Below are experts of layer 5 (counted from 0) of a mixture-of-experts language model. Rows are named router (the router's row for the expert), up (a neuron's input weights, with its number), down (a neuron's output weights, with its number) and show model dimensions 0-191. Each number is 200 + 40 x the weight over its row's rms, rounded and kept within 0 to 999.
After each expert's rows: a language model's description of what the expert responds to; "comes after" lists some tokens at least twice as common just before its tokens as in all text. This comes from a sample of Wikipedia text that the model never trained on. Tokens count by the router's weight.

# expert 62
router,216,215,230,219,184,198,173,236,207,204,171,148,158,194,156,224,237,155,265,216,172,226,214,179,192,279,195,210,159,246,211,237,181,100,167,198,205,226,133,186,157,160,129,200,198,169,266,226,200,172,214,212,199,183,212,270,220,205,147,152,233,180,254,139,247,159,242,112,127,123,202,217,184,148,226,190,177,224,230,244,225,229,106,268,181,259,200,204,216,152,188,223,307,135,140,151,147,222,139,188,170,190,186,222,184,187,233,168,232,124,238,272,226,134,241,207,152,160,112,214,179,245,172,82,196,154,161,170,166,188,176,241,217,224,174,158,207,177,175,172,230,233,183,196,167,198,215,188,183,194,156,149,194,218,249,170,199,180,211,193,233,172,267,205,236,226,178,218,210,213,161,248,155,168,187,184,216,256,272,152,225,228,230,291,282,163,202,203,216,228,147,293
up22,199,205,105,219,192,116,245,197,165,216,130,211,200,181,261,254,138,203,195,246,220,194,204,191,225,234,212,164,200,213,179,217,183,263,259,188,218,172,146,168,170,211,118,177,214,184,262,178,272,164,193,221,212,135,214,165,187,197,153,224,275,196,147,118,237,139,212,251,207,226,233,245,203,123,177,209,227,159,248,196,121,234,260,214,107,237,188,233,213,153,143,209,209,228,203,176,275,240,263,204,152,168,129,174,220,233,208,241,249,258,217,178,248,285,288,239,244,193,162,217,149,155,176,150,144,200,201,249,216,199,165,190,230,153,149,178,168,162,113,231,213,171,145,222,148,209,206,225,137,186,178,161,232,174,120,190,240,153,258,175,206,213,206,158,227,225,153,239,260,138,202,194,152,220,201,206,219,203,172,164,207,152,193,243,191,185,139,259,118,235,171,194
down22,252,183,145,223,241,185,187,170,186,191,150,191,227,81,163,177,102,247,254,265,247,270,178,205,167,260,232,222,243,201,169,297,184,249,226,182,120,269,200,188,248,237,221,194,179,191,219,200,202,115,199,221,173,186,175,279,217,267,213,190,146,155,208,276,219,224,226,146,164,212,215,202,258,149,113,203,163,152,209,230,168,214,222,191,151,191,201,218,185,240,269,229,157,288,183,282,187,186,266,257,235,201,189,183,242,211,231,136,222,187,178,223,211,89,203,217,145,221,217,218,240,241,205,127,238,276,177,233,187,220,174,188,201,263,183,194,161,229,176,165,162,201,228,174,239,241,187,196,192,239,192,219,179,156,135,239,215,183,237,266,214,232,155,191,154,188,190,193,125,227,236,196,190,147,197,236,161,241,239,247,152,242,147,239,162,139,198,151,224,157,170,203
up23,192,195,248,206,231,145,176,93,115,128,239,202,175,185,203,249,206,202,239,231,153,202,197,253,193,242,293,237,154,262,258,224,244,225,205,167,248,179,213,266,218,208,115,191,240,207,268,280,207,202,189,177,278,171,224,148,165,208,187,211,223,217,252,111,179,196,222,221,195,171,225,156,185,173,203,226,216,236,115,202,266,277,169,150,176,222,217,231,156,166,191,177,256,146,179,147,252,176,220,156,182,222,215,321,254,217,201,207,158,239,262,140,181,171,235,206,218,190,215,176,223,201,202,202,191,179,173,165,134,202,176,180,164,189,182,132,231,206,177,246,191,154,255,218,213,196,147,233,229,115,195,263,211,228,210,186,134,234,218,213,219,234,226,116,199,203,154,212,153,177,161,240,161,139,225,154,198,207,256,177,261,167,174,263,133,225,150,179,170,287,229,229
down23,203,215,232,196,263,180,168,181,212,162,193,223,198,226,261,204,256,223,249,272,140,242,151,257,122,265,184,176,121,257,234,203,252,258,156,158,146,107,201,191,162,227,226,177,228,215,233,163,175,186,220,202,200,160,315,160,141,173,214,190,205,134,196,199,155,175,225,183,203,241,189,186,206,166,194,190,204,242,232,192,190,195,207,226,203,204,117,225,169,193,160,195,203,198,237,259,185,215,209,203,186,257,269,202,202,190,154,259,252,150,249,213,230,210,252,220,128,209,138,204,250,170,190,171,153,230,214,268,134,148,181,108,159,137,214,300,180,238,176,187,175,143,165,192,255,195,200,197,151,199,217,159,157,231,161,198,183,184,228,145,180,273,277,167,236,142,212,232,182,99,197,198,137,254,187,172,150,190,183,162,120,234,305,161,208,232,185,183,159,195,163,218
It responds to: Age in infoboxes, score pipes. The word age or aged in brackets after birth and death dates, and pipes between scores and results in sports tables.
comes after: " in", "'", " (", " at", " on", " c"

# expert 63
router,167,270,235,243,166,229,159,201,251,238,168,192,226,224,192,215,230,155,233,233,161,182,184,171,221,204,238,233,140,263,247,257,181,109,237,140,190,254,165,157,227,146,181,212,184,182,251,225,214,181,210,112,269,197,213,233,283,184,147,195,224,206,250,166,235,182,223,108,169,155,233,215,261,167,229,220,214,167,203,233,199,208,110,252,258,242,194,219,210,201,172,189,326,146,194,147,191,161,187,176,188,160,175,266,181,197,230,147,228,168,223,242,243,161,199,241,139,169,185,159,133,208,168,109,219,171,167,220,167,202,220,206,237,191,293,172,167,148,197,143,271,256,183,156,209,177,141,146,187,187,205,174,231,213,192,151,181,153,155,202,272,192,243,152,210,276,218,224,229,156,142,242,171,88,194,189,234,224,254,133,248,230,219,228,222,192,202,218,213,214,188,234
up0,243,161,238,191,171,216,244,124,170,195,130,194,171,254,213,226,219,154,230,218,180,199,203,175,176,153,154,178,168,267,182,206,152,233,256,236,138,221,324,205,170,119,243,210,184,185,206,193,192,192,237,302,186,220,180,210,184,167,193,295,174,234,234,128,159,203,206,173,261,196,196,201,190,194,172,200,233,183,223,215,171,177,152,206,156,268,184,185,111,217,206,171,204,181,209,168,207,294,172,236,209,253,216,237,169,169,233,195,180,206,194,157,188,176,187,233,213,165,157,166,231,208,283,207,233,158,273,206,193,141,192,175,185,209,220,170,178,245,235,181,223,251,249,199,157,145,211,152,194,148,154,251,178,198,172,200,226,183,237,252,244,172,235,202,223,270,170,171,94,154,195,166,151,228,179,157,122,154,218,142,71,294,233,285,246,153,159,218,264,195,187,190
down0,192,200,181,178,189,182,150,231,228,172,210,229,212,261,151,214,219,204,221,207,217,204,195,167,222,150,223,228,198,200,191,117,214,137,170,155,158,194,147,234,143,175,226,235,176,187,162,216,287,192,185,177,223,164,174,273,241,165,138,200,190,232,219,179,134,196,209,152,207,194,221,249,207,193,209,203,190,232,223,247,172,203,300,274,125,200,128,221,174,176,197,160,186,241,180,201,120,198,206,182,257,194,209,248,168,191,267,265,204,167,256,204,264,144,165,261,233,214,221,211,200,235,205,233,153,231,133,228,144,189,201,217,172,205,343,235,241,252,208,230,271,227,175,229,182,222,208,192,179,155,171,131,193,166,185,132,205,200,217,178,174,199,170,270,261,268,181,123,43,136,177,185,259,230,250,180,142,185,189,187,242,216,248,173,283,198,228,198,192,191,178,119
up1,216,245,253,201,252,145,278,267,196,234,182,150,225,214,247,238,198,227,310,230,242,225,182,191,243,193,199,202,177,224,232,276,237,209,189,203,131,184,202,188,278,256,211,222,168,217,189,240,218,170,215,210,174,190,230,155,174,168,202,224,206,179,197,127,153,142,162,223,192,117,206,166,231,235,183,254,188,163,142,241,127,221,240,217,160,199,67,228,187,163,285,101,152,210,215,222,201,195,169,213,158,229,170,230,251,246,234,215,216,171,218,190,257,147,234,205,227,230,222,274,241,239,156,188,216,242,254,175,216,194,143,181,221,109,160,206,245,181,146,211,191,182,228,289,167,166,201,260,185,229,176,283,225,241,174,231,186,144,232,194,209,182,164,140,215,180,159,192,197,221,166,242,175,186,172,245,218,216,272,226,241,264,315,249,209,171,215,224,125,188,202,197
down1,251,276,195,136,324,213,157,244,226,285,151,201,261,143,234,172,228,254,160,149,208,144,291,264,222,136,214,225,253,141,170,233,227,189,191,206,143,226,213,142,202,239,226,237,216,243,292,114,193,258,158,177,246,229,185,192,198,230,173,225,154,203,250,197,187,246,223,182,201,169,244,175,235,194,183,161,208,265,171,217,149,203,167,224,204,124,172,182,220,245,280,219,194,150,230,321,175,212,260,248,212,213,287,193,238,245,163,207,186,252,178,179,300,192,188,204,196,173,243,228,136,251,266,141,144,253,230,204,215,203,234,111,210,148,249,201,210,193,179,204,228,168,202,170,190,210,252,182,251,249,122,190,140,219,216,226,229,220,163,194,204,193,196,148,180,156,244,250,179,212,184,204,238,217,186,213,220,213,205,191,181,193,215,202,194,231,143,196,216,173,250,199
It responds to: Place names in fields. Place and institution names after colons or pipes in infoboxes and tables, such as "Headquarters: Cincinnati", "Washington, D.C.", New, University, ENG.
comes after: " |", ":", ",", " in", ";", " of"

# expert 2
router,110,223,199,241,188,215,215,263,231,120,188,106,206,191,176,188,160,154,244,247,199,283,209,188,229,200,174,236,202,235,258,232,178,192,231,184,203,265,158,152,212,190,144,174,218,183,193,261,243,198,232,135,250,187,177,221,216,147,208,139,228,206,227,169,203,125,169,196,170,177,244,172,224,158,210,216,209,149,198,195,220,238,183,229,166,193,166,189,212,181,169,261,219,178,175,91,135,172,159,181,179,133,147,245,196,191,238,158,181,163,235,204,213,180,195,209,173,182,199,144,188,200,132,150,214,252,173,142,120,244,194,194,227,213,217,208,199,216,207,164,237,242,153,174,199,180,204,153,158,171,233,222,168,218,237,215,147,114,107,275,220,126,243,133,216,359,219,212,272,167,152,257,185,136,98,173,223,209,227,189,210,241,201,201,266,168,162,204,215,209,259,212
up1,234,149,183,231,185,204,146,154,219,174,193,132,202,289,225,189,169,210,216,285,104,189,171,203,194,194,234,239,116,153,167,247,219,190,290,196,231,177,239,231,223,183,232,168,177,164,184,199,231,185,179,220,230,211,147,110,218,210,187,243,178,155,265,245,187,236,197,201,201,251,195,243,125,230,112,259,241,145,216,224,177,136,165,191,170,243,264,220,192,266,181,228,213,159,311,194,277,116,205,240,129,177,175,195,161,238,191,197,231,226,162,247,201,240,117,212,157,158,201,202,176,167,139,236,157,154,156,171,191,210,244,201,205,174,214,209,179,198,227,152,156,167,172,167,145,179,230,195,229,208,176,255,195,193,159,201,212,322,194,204,254,132,196,168,220,168,191,214,234,223,218,241,126,226,215,204,267,142,204,171,158,158,237,224,150,178,253,197,191,111,152,165
down1,247,194,150,175,240,176,204,245,169,221,240,200,221,227,257,185,182,194,284,233,183,159,147,197,151,152,197,183,210,223,210,167,273,178,119,186,167,243,223,199,115,292,127,155,155,252,259,231,200,211,226,105,154,149,216,244,183,180,154,283,206,223,209,200,197,158,237,162,242,171,198,214,157,173,152,186,264,222,177,245,213,199,224,204,251,140,202,223,173,173,121,230,158,243,206,194,273,306,205,171,211,188,186,206,243,237,196,196,227,223,184,189,159,182,189,183,168,208,187,269,231,185,232,181,253,228,197,158,199,177,170,229,170,201,159,146,157,191,212,230,240,230,193,238,209,211,200,254,136,295,304,187,225,175,210,170,228,171,194,209,154,185,142,257,207,198,148,168,205,207,129,253,174,159,185,198,112,243,294,265,259,200,179,173,172,229,250,189,107,204,161,269
up2,255,131,191,133,203,261,198,248,226,181,258,202,178,180,128,274,156,182,192,220,195,152,168,145,256,171,201,266,187,204,187,179,262,150,187,133,182,194,133,204,194,144,182,204,181,230,183,229,158,157,165,213,244,195,142,217,140,140,164,166,198,220,157,193,176,163,238,176,271,210,216,184,178,229,255,142,189,220,253,214,248,131,195,182,182,228,161,66,169,152,106,191,227,226,223,191,104,172,217,222,139,117,183,176,145,201,155,225,254,212,255,223,187,165,277,231,201,210,199,186,230,280,174,216,310,192,96,154,168,217,199,252,181,168,186,215,186,216,179,163,233,132,193,191,224,163,184,256,131,119,155,211,230,260,159,184,164,159,198,182,190,275,204,241,234,182,223,193,183,216,210,225,193,207,195,150,211,225,184,247,218,191,217,284,206,200,191,161,216,227,221,168
down2,179,217,223,214,176,184,180,231,199,250,185,179,266,240,207,202,273,182,159,164,233,197,217,184,247,178,150,187,202,131,168,142,191,137,248,225,256,179,199,223,243,154,171,215,189,200,283,174,208,159,232,203,210,202,135,189,210,241,253,118,170,189,172,223,180,152,194,218,154,196,242,137,276,188,199,233,202,250,182,160,197,186,249,204,136,190,161,177,269,146,198,146,125,200,198,305,288,240,188,195,258,229,132,153,176,181,225,184,200,232,211,230,181,286,173,214,178,259,231,235,208,108,220,325,247,136,220,225,245,179,246,171,146,191,147,253,222,138,262,190,240,169,260,220,161,169,164,230,150,185,221,223,251,164,224,239,206,248,216,244,235,219,187,225,276,166,170,215,141,227,257,159,214,226,259,215,199,198,272,224,255,190,187,209,169,231,181,165,192,297,193,166
It responds to: Copulas and connectives. Forms of be and have, plus and, but, also, after a subject in running prose, such as was, is, been, became.
comes after: ",", " was", " is", " it", " It", " which"

# expert 16
router,116,213,197,196,153,234,179,234,214,125,243,127,229,249,148,181,196,167,275,252,137,215,131,104,241,238,207,228,173,226,266,218,161,176,261,144,268,222,224,175,162,149,126,149,191,166,215,226,239,225,242,171,217,159,127,210,283,185,191,189,232,243,215,155,235,173,188,135,194,187,259,128,255,203,210,214,202,218,197,211,249,223,183,245,151,246,248,222,221,185,228,256,212,214,148,153,146,197,207,167,188,144,130,279,180,176,218,139,179,203,236,245,226,228,232,210,170,171,142,182,165,230,168,136,216,191,134,144,134,226,220,212,233,227,220,176,203,143,170,180,235,228,190,195,162,201,165,206,117,148,141,168,232,183,240,229,183,166,218,230,228,119,235,123,206,322,199,214,222,164,171,223,180,163,164,180,212,217,260,184,231,206,201,253,193,176,157,226,246,265,191,210
up1,163,172,276,162,198,193,225,207,224,235,229,193,191,260,216,215,221,211,192,201,195,188,163,175,227,219,198,200,152,251,216,200,219,228,155,202,144,259,158,152,250,224,214,207,187,214,255,206,160,192,201,190,204,207,176,194,150,160,114,208,258,202,225,224,218,221,235,128,194,169,221,184,275,204,182,145,204,132,190,220,205,248,174,185,219,152,161,288,209,178,224,311,195,219,215,171,171,72,184,183,179,233,193,189,180,157,180,212,199,152,274,215,253,170,185,266,258,131,223,203,194,229,227,186,196,206,196,194,159,155,211,157,239,251,278,152,165,241,179,236,215,226,192,200,188,209,87,274,231,102,153,195,212,203,221,152,220,147,163,201,214,162,236,150,235,187,200,193,304,155,266,192,253,180,183,123,194,131,186,220,160,204,310,219,221,169,195,273,204,278,139,286
down1,143,191,191,283,180,193,169,189,158,307,224,253,216,202,190,181,216,234,140,145,294,215,209,195,158,161,160,182,154,185,224,255,198,193,157,134,161,165,210,191,249,219,195,225,210,208,222,151,114,259,194,267,201,201,192,161,177,121,179,212,178,225,166,275,239,167,240,176,215,266,247,174,193,237,111,218,207,184,231,115,212,195,204,180,257,204,160,172,228,205,217,181,232,176,233,186,276,140,221,188,208,189,217,161,175,164,193,192,186,178,191,166,192,190,113,257,235,154,243,196,230,240,182,276,197,260,155,232,170,161,247,194,195,234,282,224,182,182,239,191,155,203,171,281,217,279,235,263,117,190,116,178,170,175,222,136,229,173,156,221,175,160,222,167,209,82,234,172,175,164,254,138,204,198,249,198,141,170,198,207,234,210,254,263,200,158,217,249,191,215,131,201
up2,284,213,227,181,86,209,201,223,218,220,217,208,158,111,225,224,134,115,162,158,239,225,124,203,215,120,279,206,159,185,228,214,142,166,204,142,192,252,241,175,200,146,179,209,224,214,184,255,163,226,214,164,121,197,173,190,166,207,121,191,212,305,177,259,232,271,160,234,221,216,238,150,198,254,235,204,213,203,196,207,180,247,193,206,177,275,163,267,247,132,223,235,194,205,231,197,188,136,193,175,188,233,176,280,180,194,313,262,182,191,233,222,196,241,204,173,156,211,169,232,197,115,223,212,241,135,210,117,267,171,224,240,239,175,211,186,189,166,215,133,170,226,184,210,194,199,178,206,179,167,241,235,218,201,215,242,178,140,115,206,199,230,202,116,209,215,211,186,190,201,196,191,205,189,214,272,242,157,231,193,252,267,248,192,213,135,212,172,139,249,252,182
down2,217,224,166,251,147,196,224,229,202,205,200,138,159,221,250,168,198,209,177,215,195,283,161,249,208,193,157,227,245,203,176,235,187,228,174,225,222,191,268,295,257,228,127,208,189,247,245,239,236,205,293,157,242,218,120,146,178,181,210,266,126,187,203,177,139,214,186,235,221,175,258,206,196,189,203,201,179,206,236,229,248,189,224,202,184,120,218,235,165,205,227,248,107,217,173,318,198,278,186,205,276,190,188,238,173,232,192,207,205,224,255,217,162,214,198,171,260,313,208,172,201,201,207,162,190,239,189,202,167,175,175,176,188,231,97,262,266,141,237,240,178,176,204,242,190,257,246,249,222,166,177,261,296,136,234,256,186,173,175,218,184,212,202,149,217,187,218,123,147,187,236,243,195,253,232,223,178,170,222,236,182,182,161,185,288,236,152,147,260,217,206,235
It responds to: Pronouns and determiners. Subject pronouns and relative words starting a clause, often after a noun or comma: he, she, they, who, which, this, plus the.
comes after: ",", ".", " that", " of", " is", " where"

# expert 55
router,146,181,246,226,161,210,180,250,217,175,210,135,233,296,198,224,205,187,264,234,164,234,141,96,268,232,234,233,154,218,194,208,132,143,266,168,251,193,204,176,187,183,160,237,200,206,222,209,208,162,275,206,240,150,164,217,242,190,209,125,254,189,225,157,232,200,220,131,130,155,233,145,224,189,225,249,222,201,257,235,209,231,168,257,160,268,164,203,234,201,199,231,254,142,158,168,173,222,156,160,145,169,131,201,172,142,233,140,192,138,228,231,224,194,212,231,141,125,164,176,196,282,160,147,229,127,154,141,147,227,202,217,222,186,166,163,152,153,185,197,218,220,174,170,145,187,163,208,158,164,215,193,230,230,180,190,147,204,212,243,225,170,209,125,204,338,181,208,215,210,173,219,172,230,204,142,222,209,285,128,220,222,244,236,216,188,213,204,213,275,154,208
up1,192,224,215,164,163,188,147,266,139,181,158,195,240,269,170,319,147,139,155,206,203,196,191,240,211,213,166,185,190,214,199,260,187,187,256,251,170,202,124,145,178,201,137,140,159,224,220,271,214,229,127,218,215,108,215,170,177,180,196,162,163,235,239,243,180,221,194,218,125,241,229,192,195,167,262,155,206,190,179,159,181,170,190,256,176,193,107,211,182,169,244,210,210,148,187,206,191,232,129,182,198,145,214,213,268,150,256,206,251,173,218,197,180,183,174,180,198,215,170,182,173,142,217,191,247,210,144,285,236,232,182,159,192,163,125,207,178,154,158,185,141,261,162,229,249,184,229,190,140,228,106,237,209,113,180,188,158,195,214,197,206,232,218,216,200,193,242,199,211,187,227,295,192,210,173,208,288,263,179,266,173,155,289,188,250,184,181,262,232,281,202,257
down1,207,185,202,183,208,190,254,208,111,198,207,227,190,245,210,130,232,298,221,207,191,217,288,183,195,260,215,216,212,190,149,199,246,270,187,189,184,204,122,163,176,212,215,193,257,224,197,212,159,161,142,160,154,189,235,197,184,243,253,243,152,190,205,165,218,204,246,182,222,182,216,196,165,229,115,152,251,150,184,216,118,197,195,186,170,196,175,209,153,281,172,206,147,231,215,186,186,265,127,232,216,177,206,166,231,207,98,157,213,87,188,240,177,176,202,229,146,138,194,115,198,200,189,78,149,176,172,208,215,169,288,242,216,197,205,199,218,191,169,219,182,213,234,192,220,164,240,245,159,215,198,197,228,264,199,197,249,194,212,153,251,172,213,262,157,289,181,183,274,233,265,218,194,272,277,166,111,215,138,131,234,221,185,204,245,200,170,195,201,175,129,194
up2,259,260,251,195,209,272,211,221,207,181,276,176,204,150,185,206,199,213,183,150,141,269,243,245,171,201,200,219,126,293,159,233,248,203,190,252,181,158,220,212,239,233,115,111,281,243,255,238,188,188,180,282,181,185,202,202,257,204,148,169,226,200,192,189,221,190,256,223,219,166,208,182,121,211,218,157,213,199,114,161,137,277,182,236,193,215,150,249,235,242,258,247,208,167,174,156,174,204,262,180,166,222,199,186,231,232,255,213,218,147,286,242,173,211,200,150,260,171,247,252,140,174,77,180,240,268,224,158,153,246,162,170,179,189,225,215,234,232,191,263,205,202,216,172,223,158,210,175,200,164,190,181,182,207,192,180,166,208,172,248,174,188,214,187,233,139,178,165,207,157,204,262,176,199,236,164,237,208,193,164,217,273,187,251,233,211,131,228,174,175,314,253
down2,193,143,210,203,288,165,228,229,207,228,188,153,250,252,183,295,174,247,204,169,160,216,218,122,232,169,190,227,154,229,213,214,178,114,223,233,190,141,212,171,173,181,159,290,247,225,215,215,267,229,246,247,152,220,198,218,250,284,187,136,248,106,150,174,237,240,180,195,181,211,143,191,170,166,232,241,215,151,141,210,177,194,201,198,258,176,222,206,213,207,236,178,219,279,175,244,158,208,289,229,163,174,182,237,213,245,177,214,158,233,329,183,175,236,146,182,221,214,226,279,230,211,262,185,239,232,200,215,191,181,242,191,181,191,226,180,207,265,207,260,115,216,215,203,261,238,174,223,265,209,226,261,215,150,229,136,207,238,207,153,140,239,149,160,261,213,188,142,156,271,224,172,167,278,225,213,266,181,143,234,232,146,194,185,202,215,212,178,212,197,206,257
It responds to: Determiners and relative words. Function words starting noun phrases or clauses, such as the, this, these, which, who, what, where, often after of or in.
comes after: " of", ".", ",", " in", " for", " to"

# expert 13
router,176,237,277,265,160,231,149,228,277,230,268,179,266,254,167,237,192,191,209,228,203,199,176,159,255,215,267,223,205,213,227,218,208,144,210,159,188,220,183,199,239,135,177,198,161,170,213,232,192,153,211,114,256,182,143,196,252,199,157,172,206,235,221,164,216,165,232,104,160,184,247,183,237,135,236,238,192,105,213,235,217,218,89,219,170,241,173,234,241,148,143,247,286,128,197,175,190,153,157,175,176,195,168,214,142,155,220,175,220,186,250,223,240,168,215,233,195,170,166,170,187,220,198,98,238,185,150,222,200,268,184,248,245,172,284,156,191,190,155,201,246,258,185,138,175,207,121,163,183,208,180,168,217,224,180,163,171,150,192,216,242,216,224,146,200,293,209,229,224,156,148,223,155,121,157,227,233,195,238,195,257,245,224,200,208,157,183,224,212,227,130,259
up0,231,150,207,247,146,219,181,196,291,260,219,178,271,259,237,190,143,201,275,182,224,151,253,194,226,251,230,202,218,207,211,212,189,243,241,221,241,252,213,180,169,151,232,164,166,190,253,174,162,201,251,241,205,256,198,196,189,186,146,224,191,245,217,190,165,251,202,128,270,186,203,203,220,254,217,192,154,181,236,199,202,305,107,118,129,248,288,164,283,252,171,182,220,215,204,200,98,163,249,139,171,220,202,276,241,208,239,193,186,225,187,223,244,137,264,223,151,199,256,173,169,161,248,175,245,198,203,194,187,198,224,165,201,217,205,263,174,154,120,207,261,219,174,202,199,214,247,226,211,187,164,197,126,271,195,216,253,236,265,274,186,139,225,216,176,193,199,172,247,211,174,237,193,102,196,189,171,237,229,188,168,237,145,192,217,137,195,179,216,136,183,256
down0,136,189,193,172,208,220,153,235,174,130,220,152,185,161,161,223,167,149,163,194,126,245,241,210,163,205,208,165,171,208,160,229,207,235,194,180,212,155,197,239,198,236,127,159,245,191,145,208,179,242,171,203,196,147,197,184,212,230,211,214,179,197,177,222,174,212,192,214,257,186,185,174,170,215,228,185,152,196,210,169,280,166,225,212,203,217,188,144,187,166,120,175,147,185,219,418,203,274,98,218,195,230,231,191,164,202,154,225,167,137,221,185,208,173,172,196,195,177,214,204,228,223,173,324,265,125,174,145,221,209,198,253,167,197,231,179,194,270,168,186,158,243,194,219,243,192,176,192,168,199,148,143,227,135,187,202,160,155,251,226,133,256,181,218,209,166,221,243,152,136,244,235,232,185,95,141,179,163,252,214,197,181,272,192,176,177,175,179,230,254,203,140
up1,165,214,227,246,172,236,210,221,203,207,161,160,206,226,156,198,213,178,204,309,156,306,152,170,256,259,135,192,162,260,171,207,215,178,196,238,244,183,182,235,171,152,183,236,210,191,212,206,221,145,171,221,187,172,194,232,221,228,194,133,251,229,137,157,213,206,217,241,180,234,141,202,228,226,202,223,203,253,193,237,180,242,159,212,196,206,161,145,188,264,216,149,197,164,193,164,261,237,121,217,231,152,186,228,195,225,179,235,163,171,202,167,186,173,254,197,195,174,133,223,219,162,198,159,209,244,276,147,182,229,179,250,261,126,173,153,220,243,214,165,152,281,223,203,218,125,150,170,145,149,211,276,172,201,215,206,105,177,182,216,201,240,166,128,168,248,183,193,188,160,220,249,241,255,51,136,164,186,245,200,196,182,267,193,223,262,170,192,164,320,187,234
down1,245,160,142,134,270,185,182,255,169,203,149,216,255,153,163,170,207,131,129,247,160,185,188,280,232,250,210,198,223,173,174,231,213,223,231,228,132,175,201,194,240,237,243,141,236,188,252,188,128,214,221,127,201,194,202,103,199,196,222,227,225,229,255,223,186,203,240,177,198,213,270,250,214,163,210,198,208,211,212,201,179,184,180,128,212,189,203,222,203,187,203,185,173,187,215,47,185,125,284,215,229,256,187,236,311,229,157,204,187,159,224,230,225,198,171,266,156,204,233,191,138,219,226,123,166,193,205,252,170,203,221,155,206,202,263,145,228,257,228,178,244,236,197,251,166,168,117,195,296,187,164,204,224,136,142,190,221,292,211,252,256,224,204,158,235,237,166,224,222,210,188,227,191,191,210,136,277,147,176,178,217,187,165,191,251,141,239,203,215,199,178,199
It responds to: Name-initial pieces. First pieces of proper names starting a line, heading or phrase, such as George, Harry, J(ussiê), Har(am), Ke(dar).
comes after: "\n", "-", "=", "==", "===", "."